python train.py --n_experts=128 --experts_per_token=4 --hidden_act="swiglu" --router_score="softmax" --normalize_top_k=false --balance_loss=0.000136 --router_z_loss=0.001 --vocab_size=4186 --max_seq_len=256
Below are experts of layer 5 (counted from 0) of a mixture-of-experts language model. Rows are named router (the router's row for the expert), down (a neuron's output weights, with its number) and show model dimensions 0-95. Each number is 128 + 32 x the weight over its row's rms, rounded and kept within 0 to 255. Numbers have three digits each.
After each expert's rows: a language model's description of what the expert responds to. This comes from a sample of Wikipedia text that the model never trained on.

# expert 52
router:160100160097178088115095176119092157093159165148096154157144161102160090152081136101093104099144091097158101093093099186174136102167097152130103116151173095154094081143149089093182157097155170090161103160100103159160144166138090155153154077181150158092096095091146154156138167098165105100
down0:157125126118151052181138169106079119141121180160130103106128104148146177201100128097182094132127133127127137127111157201107194101129111156133137130144218146125132127172146134096134130151139123013125126139133141126179116127193154108120072110188148128120131155128142118127059128113104167130
down1:109100129114134143173109128072102135171141120141133112203114111140092131065090134108127120206164133168147125093138126128145152096140122174158146144145117152076093124137104092079142194127104111137128159139051098081125162132123135126105141116151158124011128108129102088170128204114103058121
down2:118132132216113098067137133142155122129055142210041104128097117114128112086155083100117171139144164112126116135122065083066114140189085134171119086106220158138143145125131133115109116148144110136089122155105131128075149152129084130129105137127123202115113151157124129168130129123113072140
down3:152103134133108124140141119131089104210136115129134101097144119099147147121123178147098128098145071128182128127129108093135125164136089088135114138142191129129097127161076095094127132145078144159113096124122126219119150124146178072145131127140091083155123116125171155153255071119102158113
down4:130102123093184095125139131129103103129164101162123171176128184128113017157111184136141103117131075131130090068052136149125096131139161147155134126146036118179124077129121113133121139079102133136170131182113103129106157184122103134147117127085170165145064148144115134180109162143089130127
down5:120131184125151102138218133125122121107173173079075129128135077176143136138142129095111169148135170074129220150084127152166136122149135069129148129128112129144041095114175122083131102138133137134099150160099180119101099129122217174133132125130135157125128144102157175101097114134141063089
down6:141206054147128142092155134203056119087128071131122134130111096133167140163119084118146138159129133088035186166118121093081197167123136131119166128147139104150120122155132123125085111198114098187112136158121151098127094093126112123129118131076119186142101186155121135127124129137128084156
What it handles: Word-final name pieces

# expert 1
router:170097139073147093119105174093078140104132150153098173192147159107163107183128131126116094128167119106136066103068075137145125110170114139155121117176147075178102098170145089126148136111166187105163066173120134173153143157148087172143166108154189140126074134093156124124141137063134114106
down0:125132158157040108098149145122085150036166165132185158130130092127119080166132133061135130128143100162162108118136141141141118147106110138113067130109158127122125108143080157182113104111150126088221173140150119111134163091128212144127125158111174124054124118068086127131160128134117164128
down1:116128128110099124103092021182140140177129140113118069162139160124120132108136206169179129091113105132156116099164140177108181109133143150183100151151128173132125106109134138138156103132107146164180107128098134094153132155140184174098135152122070123176029099081096180121151100135121129119
down2:127136162165190108134092121107125152082124128130144143069128165123105128159144125130034201124166103063178189116074117125133103119108126119130181103138117115177153129102155121137125099165132112126122174114026149106085074171076109135093079131134174145094113107078134084085133122124117128123
down3:084123138120200166169098170124105106111117118136178157188116117109155121082099108135136135134112102115153097107165136110132061169129093145166058111144123127070167160127127107164127133135107131180038140093131148111175164087113135145182183183109114127115071045138185154132111154138111115109
down4:132151159165116142162186109153136226119083059119131088118074149131152101127171135088078137155125086104153169141193092176116121190139146178156132130190065117122113120117135132172118102110170154132126145166140115139118113156121109156142130132062125178136058135129072134088093141156094104122
down5:162155048142137144107101156143135157120108107167170171064092121139119115114130133078108135132139085133130052071055158103081105128122110164134140110121173090060085141138115152174155129109096090119167109174121135169132128106124088116171127168140052108096082158080145169128129168091103112167
down6:211101042098134140109131188118079152169143171116165125151190124135148083116103150119165125170127152084140037116058117147097100112125041152132157161104136140101146151146105118155160090105157124134140124073152142184128103132130088150128154100089124104130140149180127147128089150159125111171
What it handles: Prepositions after participles

# expert 32
router:190111160125113127070093151076103157113165156201083146140145147128166102152107162114083080126155098102160125100080101154166145101171119180163093103167166103152095103140152095064154127098129144086161107182115136163159181165164106199154148081133121137125095118110136152167149146104126111068
down0:138113177171130105144147102073166126151125125149135141126100120151105180144118109072147142117204175120129131124167106131144110145060065082144216137107136125213129141115089097139105141096162086123117173119111117114171126171148044131141057109117119061147133087117103103134080134118114165114
down1:117121118131092070137124130099124143123128087171060173160168091179121126133198128085127152150125113077137118122143162084115173114195102128121201120107130165173123133084173053114123105056128147149137109045159134139208133113099132120081072105137173138122130125127103110125109139120124177127
down2:125109136139128083091127110121130079128109116122081125158157156112158146133133082120162134192177167193136120168119095072180168118128116123129160112115129123142082127141121114111184134161128130132128113096184039079108116117107136160140097109151167120225031154121144124082133094182140107074
down3:140127038171130121133083160177153163152151188057156075123096151138135156145147119133205083090132103177127130133144116085147102164119185110166126121123132123148141124074127135114123093112134183073119124130095087128111200135128127134105173131163121147154104086172094048117172083131093136135
down4:100078045109155131098090119129145094140140082096151125121132093128133128149128190120127144076073162113126124076112037133152184141218141121095120136143088196181098104135072148151134118137154078118131131126143151107140105128133101123122090156113191147084095088142128141165051143116134154148
down5:176150198156128115134128141107147061129145097080199165129172066089100132127171099129089109141126130126157094082125136119194149146090137197207181136117151165162078143143150134118145144138120126127117123115096126130167095104091139129169146155142163134100187127124121126085162087208092081116
down6:145139126112142179145127123177118077105190150114151103124056133154165157134129132128200158127162079151086048088131148099145127125087078138154116176156110126137127126108094111087119134137131141119132051106088083098118135128133090170132113112190120130141178077102060079143126117088159116049
What it handles: Letter d pieces

# expert 5
router:148102179068178104126074153085084140107146142138090157174148171103179111163116153084074078101180109080157089112114097158147129124155102150127127157167152078176095074152158090099139151105165159086163109179101102183140131163137078157139138107158155138095083123123144131145124156109175124074
down0:106142118143137105132099104082135132088151126073165125108125094187155138209105133135115102107106064089124123049138140127168145148128147209137125186089116126081101137058126091110072166096158166150064158118128127100120112082136203129115087119106080118124111118108146139079197118134126125137
down1:130129162132106184120072129121104138129149052065172124123124103122138161128128167121151174120190125072142123122073157127127176094142127152131122038132100164166137127133127082079078131088145120118129131026110125142166136157077145116115141068126131143134148100128142076109133079128216124121
down2:124127096114141077216124118123088128127085143145146147156133130181119080168154098149146090155109126090151127174130133070126123142184168129092184153131069047127122132178103150120059103121133101181081161170128095114129110056124166085082075094130111084134085087126125106128100133140113107129
down3:149092127096118148103133182122179122082070157079091168098118081065160121122115131080119163176140110114132156062114052139128136104086104094163125093103128128082116116121108103144166175144190112118117150183121134095112125135097200135203138115131155157115120118106081126088075122177128134182
down4:115156096137135111119186151136140110154114162165143097147164176062176122165077116096088176133126106126141159200128169149155140124136141170087093120116149152131122135145118109002135166100086127123139149158140139117136178127126073048116116157139048122082133159100102144171085123128117117124
down5:175127160128167140168121119121088119090129113122151171124123136143083103123125136127117104156143104112142142141167144119105108195143183041060119172112130075143130126136097082122046136105158114132137152186169057147124102087110127119036126101120126129121130158170119079037126138111075120136
down6:136139145201166141127135059121135120117126063128089115100111113112147126136135095128125135119105147158146062150104082174100213146133111101155187101132071128181199111152148218153156080185155133135121132128141150164081084135100115123126089135131117142129113151132119091118038090163129128129
What it handles: Prepositions after nouns

# expert 26
router:152083153104123113090106129127096148082176169163109145165184147108159072171111150116126137100171079116146076084061123159163114096149091181149120106144159110161123071159133072100132168090126149088188122151108095152168152176157107162165148106161134162099100119096125151154176181119149117066
down0:103115107140129127108150074117144136107132106136195142122142128133145099104143060114184106097128121197154137206125090143122142176128113144068141127124210186168132123164083175149128126146131129186176164123144032103102196173163091098138143134135129078154114140144104084110113131147097140108
down1:096107149127101117178096139096132129117113129190118106139145094106133166163133079119147140145160067099212140153190156058124088118154051111123143210078105145099158127069131113135069084119136146105098138129092118156116043142118112121118138156089162145147127106119175136133186169118148145136
down2:129117179122131179192132089124103163142111126101139088126115135104101124159151124150148155104159076131147128132124180166009128195098129175158128101088113147026161106127114116098133155108089119110154158118129130130121121140128162150174159086102125139080131131156083149113209127126095100190
down3:098113118139127124103138139130175143169120132166119132127131106062135123151142137124102166065112085126152106085109071150122119139158068137163096139124148216082145093131109112089126127137115073126142113095106072136083081147114154085175115078157149076209152071220106093130113179112127126130
down4:120051129119116104122150087150158141082168193144108109068146092107169071136130183156132121131173142136130109126147122148116170104152053119105128119095222119126158122103171137125165138095166109054132166146130164117145090111104205133144115158145173137127122101157162106121114120158039115124
down5:130118132163125150146131170092120085111141110129122160153144129191143128095166167112132126172074109175089106092170154071125108121139084129184142076179200165137160177134128155115191173142161156136078190115158125125144214153212118091145144106147145121158090130128098118141182135126103127149
down6:181114172155108122103062115187132126202117126109130128163182127161122080165120111173122091099107140121111138180130063151105147172123171155110127151220122139149123127069128212091166152136144109158131138104125131162118096106133121139137085152070134135154091071129176150182085119128166131148
What it handles: Single capital initials

# expert 30
router:127110166101148122128103142111064134117141139154071179150128158127166116187061147085107101062159091096134098104107082196202146119137099159134126120134151093171070111155162067115150152112159153050144092133117101177152142157141086126149165112148161138073112101087168141143163164114130123124
down0:126174114088127085060122097190109144156131133138131139117183136175132127104122191207137069107160136131114137141122110138128073130151168094173142168116142095130166147085112134183143147178135167165084127097144131156173098142053117060129129132104139110162080142077147097156172125119125102198
down1:128165140127150135110155153142120097171175118148140126181199124090119144170174076072122108130201103158127129131094144152099158067104127118101109165166105134076068114151161084070069141147110174113093152199162162108176177119153124122123159139158185114138126069127131157082161117126099136127
down2:128134200149133168099127075127169119138096136021156091171058134057079096083106144104081121170180131163101110146084096131141094155128132157190124092142101148170151142147136133127122102092115117165121112095138091150187129162074132118124091158138114130190125130145135166129141125120092125184
down3:134148179162136146115166130088205122072147147104175067080141102116129114123123134072090166097204133143147179166116106193096160176103124068178160123145137065094147079132143145084150103141126160124119147139135113126155120162097117130140133096122204145113124136105075084147081165118141172141
down4:172100127166125106120091146078167166113164133199152081098181164024133101120149120093110066162079129087142152101083176122128106051129070109125120142094117135140131099173085149129126127095159107129179133121145129116128150126132137218124135111170111135140122140097120096155136125062173129125
down5:178118136126172141124112120165130143137107121169116121030155119127141067117144217126115107181084159121109132045114119159185155120130144106116128131104122153161134108159075151105152167151127130090134138169126202144206150129153122154218123129138123094131063094139137136094124133140166143086
down6:236112061161151085137093124108097148107069169107064118143124120094061156178104128131129111194155148090129129084136108125085137085157170194093130124132126130107072135161157145132109112115131093150102087181127121064134134140147161127067107106099157137088144131165114130095137169141117127164
What it handles: Sentence-ending punctuation

# expert 49
router:177120167133183107100118173100110144111147173141112170160144186136150105148125191098092108101150125078124097087079069173159101120192083128198092155153172113173104072144170118106170129083143156116142122144116141161130166154152107133186144101139147151092107139066176143135121140107177082118
down0:100097150091095122140062167094107126151131209129105096031127135117118145130108154132144144134136127159135142100106115181132144123126044109128156111141146109123131184178125095177110125132103139164129168124078181132054114126094106083180111089135138131090148156126128055113102125070179185117
down1:079126106119109124140086149139189140123114140121157143069151148078154175100220151119091064186173137148155099096128139123172093039119172198202129099140125089153108124129120131122087176071132122142109149128104147129108150103118086151133094129140094131133076166166150164073133140113129125130
down2:074104008122103162081083166174152162141132118143194139101163162121147146123123141160117092138144055170098036096172133049126153153108121142176109149138148124115047136118125108118095139123125134118127099184082117127080124149124129112167139137111144125168127133103136173112138119139102119132
down3:166149213173104103122086092067080136110123109169181092067121091175138129158165109112145145153097091145126173073132113140101129153128118124130141081089127128248155162143129120129151163069124116123151156084157139169106132105170116089125153160148120111167120142088121081118156100096148111163
down4:140126086121175134135135158156152056169120152144134118231133139072067114114117077153139161129197113158111132093139098195147136149119157121192119195075137145135123126131104152095127148125118136144084134149122130153148120223086128190175130133119160157164110124135102181128146077148132148112
down5:120154108145124138044161112100098124176129152133142104122143158128168119177098141119126119128160123069178101166098131127131108107128117083136097139148135117136080095076128126112113140184131087093067165166111135138128154133072136111146144125137111080136127252192153206135156132082106122195
down6:155138147090103160045153102150108145140077136110102127128134118111162123214123177124148144126180127099209143139111153151114159098126186132092053140157133060079114137137119122100119157150094138163116118137153137088110128186117152128090149126129123125026086135181201139137115104139112099124
What it handles: Agent and kinship nouns

# expert 39
router:152102155099114073082143172094110142106173179147094152160164163111142126146108150108112065106146111061114102109057083170133122109174119115166100163171159066154102117149132072105132159113143162098134089170103115134150141142142115131126155089168187180117109117058184155142117142120163059121
down0:098134106131131186150093149127141104068098124106186050136091125095129133136098151132143127193100104155132191131129102143080127123135123049086112109134111088041096110128144128140092094129128189141126099133214075179049138093102100150143159131124100137105110147153132076094119143112141114126
down1:160163180184114126098157119132105145133105066212163118127123120069117131148126143112106148095077129176110177122114104139134131088134132124102126139135129063142147171100136141099177116100155176091110088138133155137219131091124076146135149145139098127125163074052108023128127091108124137130
down2:182141108131123130125129143128128131164127069154147107139081132138075102126095132127077120117127118052161112108123082154143169140117175115141135085124104127139130207127194146115060080156171086130127080147120159136142054186064148155156153126141139156135118075182055155180119135099108162100
down3:162148131145108118183062134118119146090110127087204170190138153142057122120120039125099095154129140124102119123111105172123123118135095094120125154125160137108152128129092144146226044130148156126149146122144128191062151127123176123153186124128089089129126095135058150140146159146124141119
down4:129132141060068137130130132118076146133117129134134110103204134116163138127129199109112090147150134095137155077137172131089165161158135197134078101119181129157136179119136058128113192126066152118149099137040117088076143132145098148147114122118133095177128139135168139202134125122162104087
down5:134135105095129159098161119123158137095120069118145138108130128118127156162125140100157159138128243115115141143151167169166170098122118073106124150071044158128181091138102114137153093119092133066127104142118156120158143132156119144179130102146126027155124142150121158103080104163212129102
down6:119183117132131058178088105128195090085125143126125131147129111116106144098122094117083088221166164132118099111145106141192124144095155110108140145102099110133135082126073121162141153139142131126111114165132180105137118125022078092103085142085121083137060125109128106110131121118115207105
What it handles: Word-completing suffixes

# expert 29
router:135103158086171054093082135119102128086176145157078133145134136117158094155076174106074107094170094108182127091118119163163113121156095144123094145151154114150116097132165098068147144109141146110149117144060105148147149142138034155149149092197133162091117087118127186169128172108161128097
down0:088104146066094123131156143188122127084115151119065076117131144114106133116049120142173201159140134134128112078122151129144174158141185134086059166167138098056129131136152093149050131152082178176121115098144086115132148138161118126150172121156134102126176131137134132130178125082129108078
down1:107165147153066140120122137123142124129124122125198126133128138179117076137157163096142129147126138144136115094120086135114204137163105127151105146174184065171117183124116127131130151125067121131138135154102129189123140135117132146209131114133156140087173190128072099142125180112228128042
down2:078074099107082163093114161127139184148047135129131144117118160090132117130105129124067103171118127160089130121199128167125177131156136160094086132109143155104098127074103092123102138099087147083124135141102122131044096062113102130126113136133081111169178150205085141097084094127135083143
down3:127141147193137102144120139123187103112133065127122159144139155132160128109116116056108134118133206106187119116112141128223163090127095108127168096063092141186117117146163134136188129132127179080131128158173085129147105130126107133116109168175149127101095067093152110091146174202145121149
down4:123137071105211151120123131135111071115133136122127096041127078120153179126096112118170130120144165162182123137110123081134130077107106132136081119072113100128052101121128070136123113128142142124115096076178108109088200139042122099122100127162066113134066128133093135141123173132142109126
down5:125136136122175182138034096081121058141084141125142108129068183237125124126140090130161102119151158078128147129141105129125075155154162139087174133118129102135163168123139184151104141128136154117095111158174140071146128165128162118141170127149114127188135072153122125154158132119133190164
down6:159127126130124141125131129104130128143114152112165102098114091125133075084118096150126126134144197133075112143107177176131117098049141105139205144128117128133128122113084078163109150190135106104076138158163222128139115170044106131145121128076118128157107079142153038118137111197140145142
What it handles: Name-internal syllables

# expert 51
router:169101145112128100093120136121067160115151153161115152159161148079158092145119139088105086100176087102149082101076107178138111101156084172108114130153119117124097109192129089085178195113175153088186121137098129128179173174144065172171150123176169166100092145112155131134171141100153116119
down0:110193102124110135116147115117116110142146146111151119098085114135124100070132154145133151126103053107099133140057069155118088175061204140101190074122144139076158130123149104130104128142151146175139113090126166194197090103150157108124129158137092140169114090098130102088097061160113137166
down1:116138127153135090136123121074160156097144174091147092166145038084202147126101132158136100110135165114138134085128135113074133076128116100153142106072160106112144140101148131187085122117129161130107130120129093194050129127130135188122131098139134098196173132165097100117119212105160147180
down2:147087107119166119159139118139158170159152119116117172111108173132113158142114140119154126148148138188098189126145125122080130131140146133091159231107116160087103136179128132105046119074127172132110076195170126080153082126152122139187142153155149170137158125131127150143148155145168039080
down3:131069116135060158041141142127152062168123170127182088135129068115118096094123146132129110129146149165070125161127135152087132123126131123151187122118133250123127118116149107151133074180129111104135091127118144130086130209089136145138141126144169110076153113126111128130098103059151142123
down4:123116168159138096111132154146133183138139104118160123119136123097123124123127113112143115112147119125173156136101177115077069164178121122169115119146077125129135113104100173132052171147144152155121121128098097126079088141121172139173126135078143135149080158125250065134218143049160117128
down5:132208165102073110114127067132137141096083143114128126162107169110164130154110150087117147128144153153065069120121068142148082134120131141126167115126091091124139124090085180096073137135183131118154122157021127129185166137081098132113122133182140126190134111118155103123152064128099129086
down6:194133111133175129170110125064147140133127123112070102182096072130132116124063124129124139147181122100077054151134095117139109093115154152128166176120133173106156128083064152167104143155133059084148112110082109098129129146145117136122200095151166144207098166145195122103112136127128139113
What it handles: Table header cells

# expert 12
router:160093167080138078099106146137125140122187153162096145140127143114147074173064152114133143087130114109153114089124114138153108106149083129143055146140170122141109106133158104126164167109157171104159132151057077165168147146182084144132146134178149193075116081133161181193156172100152127092
down0:149136092223093134168173128080131173119129135115134147103109117127136153132109126131157110126124123123028128132194130108168109125063072109052162127062129107091168116103149127156147144106142152069123151149124070148126170080099111102159126131090141110136157117142157133069171187120172097135
down1:190122109175176129148185093127078167072127151152105151095095105157131137121179161092175139137127132182117109137116076095153153129109131121086151175106125118157067056101232131147140092104189128171092125128093107095094145061141133115139125160105138112135058137120132103113142158145105134148
down2:132140133108080115131164087188109125133136123134150096085121103079075162153110170142121211107126191142144146191156144129079123168101076142174112128119084130127135147063131141121178132114116134000122137139114127140082121077138158142169136120147145125131124126099180088160150142114125160067
down3:152147114174073091121081130080207148103160145143110118087125144090128131153124111131171114095175179127128085149051143128108090094138138128180155169166097120137178083182129114172124123125098142090124133082135154137146220132157130122120095119108134120038124166105168143152082143176092135117
down4:125074173194117126085100116084170155158129139143094121131120096121159149152036179153144149141111110117125154141181130146158172120098121121218149123178129094103136143129078086129105172161174174102183078129105115131143130154142120129092121100102135135097171142082166112036128112147133181126
down5:152127079103116132095080098105154096127140126142124152110094119147139177067107178153127126075139207163170123175092127152127118118099111126101173109101156109115150154164121105106143155110091177087141142061160141117082068101140115144099090083130140129054106032112120089117083058129129141148
down6:083077080154063196114133143157142101160143202179173085128122146122078141173105060079129150102094141129186108117143153073102108090078139138110080051130136135170120130108154119149183162094133158102145154155146071122183127149120145118114081125122128192132109137138116138155142144096110131113
What it handles: Early syllable pieces

# expert 50
router:140102145102151083105093161121063141093180164139104139154160169103155106143110153097109103073131069095142087108065070160149128088135116152127122128150155118153109102157133068093145168111162152114158094175102134146193160154152058147176134115201140190109085119112137158156167147101176119112
down0:138125109036130153100100171133124164117129145143140101142177144144126060168114135099101129125131127097123046157131225122165117136087105095104130129121143102103136106158062096064138135137176198082130156125124115115184114127046114138157169133136130165101087149169138142132112107189126162126
down1:179120100116108118155094152125139112145095049129097121098133116078125140146193086121111118012126138184155137097134130124133189157132104107169128111128127141125115113165128135141128117061112077206114125114122084094065121158191071131120114173134101150121140072175124151134125147195128128129
down2:130122181164108142124128146109171098131085130120122133156098064167126130146098073138097203206223202142091130101154095133126090119126107092163107149143169125107074101095182144077130191141119118201105130121090128106097113105124115129128120142141136128126144184126117144203128143119087135162
down3:121146123197128097125114127115185131047188120169135135128130082088084101150063121134121128131120159159128100100181176122104122110097178080086177135141202197102144128129148056144115097128128133156126137093132113104122130211120151138129136142135190096162124171129145135133062103164141089123
down4:132135161128070078106162141123116147116108134169117116152080166096126126134110044118118137170134137093121075118138113120141132107137038113092063119134169089157138081110145131084122128124117164128148171140126101193115135118146148145074135187140182100110083044152158119197082192155135128112
down5:132102086111139131181143109128102101132105105141185128104165106109100117113125166134122118080120125137076091119139111132108156147061184120141179170156087141103176120160131190084127210186172116140096175125149162102082134174179077155147151174151143195137159130184126140124131106166129109062
down6:100178113132129138104137116129122102080121120134217128198129099112116097105182119139194131132126102124109124094093117162109071135177226134136152127105134086180131131134043099118101115189120113165128106061197128094199098124065159135127122152131141135149127120094164135117107111122155128128
What it handles: Numbers in tables

# expert 40
router:148103147067135070111116155129109144115143154203063146138138148102174090158102151086130121094121113125178090114083104157147133075137114175130061153205178124144114122135150103099175180111143141116175120147103071163164149123140093159136179078194147141117098116128130181169122164109156102101
down0:104156128131131113128131127146136171114108126127063101138137128164091083087143118126124053143121194121128128113136121150133064072184121098147192131133126094140128095138113119136010128123121107098130161189068146204097127114089137109149182188107166116161103104105122077154129131113131172173
down1:202120044160151132133153064109096123077131100127180146084125132127155138153129126107160113067175122097091173099092077130131127126144128129152136120087148210182153110175089165127131116121058096140144122120146129128157173175152092109156206153118068118129117099177104136157122112134143162144
down2:098105084101131111116179120107154098129132150108167137090100175078162133145061116124111129153159113120119117132095070143175183078119151145143133139053191125114062121095106127198139122128158155144133096093173138127076123058082112088129156150088087193137130070133162113157160141091115157100
down3:154115137217175096151166123093157121127135172177127104180141161122111180122137161105139160105135194120114162114154111134176094178148130101209148127127112112142129116128102156146118126060135132104175185104133126201085081161166127159165137085108145171123142130163155113103080135108183192143
down4:141105123125131143099140110170051109089088094141153156169129073171133212120048116116136090139130123123098104160144146149120128195167141137145128175123131127165061077126135169160130161146172160180156142198123179074090095102135116127117129147151093136126125154129061091061128124141119113143
down5:159121083093155130155125103157094129148066132114096148086131136112127134121162039103165172093149123113034127135165138087148093126184107147128124113069184103120070149111106187141120085155174136117149128133090151071095119156114184173144160121142161090121127126088084106100096124169188138142
down6:122129138106166134105145114080127165139111126169112127100077122220138173075172132086147140177131137099144150070082139076112131171130063131115128115132068131096136088136138135058109100114109136108101076123089071125185123159120115163113108156159196099174131139118152185074107179101119153131
What it handles: Vowel pieces in names

# expert 47
router:164097176087164096119083165114074160091152157148098170161150175099153092166099136089101086095164096095144084101094094174177133101160100151134115121163150072168099095151162090101157165094177160096170113165095115159155138159141093163159156087165167154088098108108144150157137160105157102095
down0:141115255128131108128126129131127176167131125131148172124118132130130113129128173121155087157126129135125160063131128101140127082124073128131113128117111179108128168121135124022107128185127130113121127128127113132125101129132129126128106128163103026081175131129128129170128103063186216087
down1:188136134138125093128128103125124126129123157146129119179218109082110202136185138137051173094092154167199134122155126125097184154128137137127129128147128110130129082190081165107128180128128128134123182135096120043119127150124129140122107105142128100086088129129192096079059177129128134135
down2:108131106078126124131082116138098157121191126127108145111127067106131090201090107121128095131136140130126142128135124171158130135157085141113163147111202095066094086120166120125128173127124223131137128165124128243126119161117112131208127108175185144095136129116136129129150184111186141127
down3:099121128128157097128116121051136101131209131116194078128121054128111127132156175033137127128112128116130128132116169167163165128127129128126068200127124150129144124180168138127119064132113144038127124122123130143130111125123024192136161125128129082120140160112118128143114147118143082128
down4:045185127126168133074172096118130127118170123123154162137037138127127118128134176128104100127126114134132116177093129134119127162146143082126130111130243100158144134141131122225125093196136134120088128127146127138126077131154120129052098124133128065046126102135133133141129100129097120123
down5:120132105130120126186141086119096130052102130128106159130130063165139128163116058138134128193132114138104125132129154157115203169086127171161128118133128137133125128139128128132127118159128142128128134132186153129122102129227101064132109123122112183130038128076072097094068113118050129092
down6:172128127118127042143146124140037130118130117129125140096127147126060121150050050175134217128136141097133119131152138103217119128146165128121174098159131123131104119129098122185123148119129127070127110126104177141136128126167135126138127128154160132127094128136093132133128130130255128130
What it handles: Conjunctions and list joiners

# expert 59
router:153092127120179050120103169116111157067125183132096180184150141100151118152119163060114119103141111070113110120114093152160108123191101130182085098128156098179095087143155111103142143115140159119145088137114139149138134162166105166150173112148133134072091132074196155154172146101158070107
down0:119149117122109147151103137164092110141200083161086094110123129111154079082091112158128151071120120110142106130127101184129154137137156041092145098086152185098132170133114217158126147123112141104153103129129126117145112152090057121075070145203135148127123182112111170082130069155134146141
down1:132152115124163122153084082131076135116131133127195126107126143108102116160125089141101136106113140127201145144175046165119123152132127137090151071083173126125125115150134123173114126085232109117135127131124152146108138115162137110033104134141131150092080030139094110070132106127101117076
down2:141173195120129113112132112089076081089137171138123132064171083086115130127131118077120157204116171110108151150093179131160122098215128117126104064121167139126121136108113130133127127138086127144138170076195119138144136117185098110121098127164126133060137131080160157099060148134172122169
down3:116150112126166122168142133129119068120145138142144139147164139147143105118133128092136025089116122147203138109183094126184088133123147132090132183131120143122088073112157113105084092108152103129177164107095127156127111154048117121125144139127134064167126117181085180154121167023115116134
down4:168138078197114132153167092120157168128114153123111132144101102151129078189142164144076130203118123171107121147163131105129146098091105116085142106120102116112125136137135037173149127046181111166149103131140195137138129052119138102117147127101198092126115128124082081136146126070134145164
down5:102143199142157143148147124073117145133131158130169150072124114074217158161050133119128201150139083087120118112129112106137136130138124177094099144163119106184129164106159166101120083155116130120125129144166128152138122192135084082135165137132136202070183191122131122104123163132097166105
down6:139099099116154130126119109157104062178154131110186111145147129167165156134111115115116123147168164088139164221095170175113112125149112072158187111102166091102136119131065097174173108180156135097089148086070137118138130114116128091125119109181063127170109138139122070153072078114139106152
What it handles: Noun and verb suffixes

# expert 31
router:136096147111109087115140132116122181103159140158062154141139152089166126131084149093107113124142079093140123114079087153144111100167118134165067139179148124182128129159169084080136151123146146105173131148080096148154158124128088171148166114176192151128046125092187184169143160075151075124
down0:173139130120099112123077144129132102079099193162093144125161101128110030170123153127099153138138112104076104155117092117076143130064155200146078128112142087127134137115103132133164129140134171101131074134129163090092106116111127165124173122123113126073133106141155117088099063132229090085
down1:139156188151172136081192101175198039107145130112091169103096090107133158160160121126182157075068137133107158129132133134125111132153128107124133137163067151134122106105146205124142115203156088138128182129144128166146082074138131151096093168077115121146123147128131120133060160129131143125
down2:055134131107168135128170115130107088175155100122061115132093105100168146076112097151105139108103137134149151154077119122195100157043110111147136119166128174136184161106147233114098152129094095131122114162163127174151129148148133203107139137135135108126137120119147182168192158095108135152
down3:134156107128098212178178130149140112093165115147100062101130115105147100062117129139110081120187104095123133146144156185143114120132165088131076186067145099123126101128143191146120101091196157108162132193119127146138079145130140156138138101099143152131128164135108110185127129127038174129
down4:105124122132130152138120126129181194159123126176120129039142072089199105128131118167160153128129125143130144143120080116103086108140086188173093155124105128155117123129134126131132082107122125124156074145134138111206088038201115099148100161150107083128116145174139130095156135076060165109
down5:135121076173155142155093192169139137113115113116117139166154126149127102147162080169115077126126209126116099132118128098130090144131143131118255068120119120142124078152080129129142109139112124194158070132129158123120132128132126127154145162139088127101045090111156132104119158181200156126
down6:096131205080123122158127122136169147149120156164106133109173072134122131118111167166095111148132181127108088112142120079090150170183125117142097167130102160104095113106050155076121107134113142124098128147113145124128090126109122085079117146128126130194089217080135212126118122163128214125
What it handles: Mid-word vowel pieces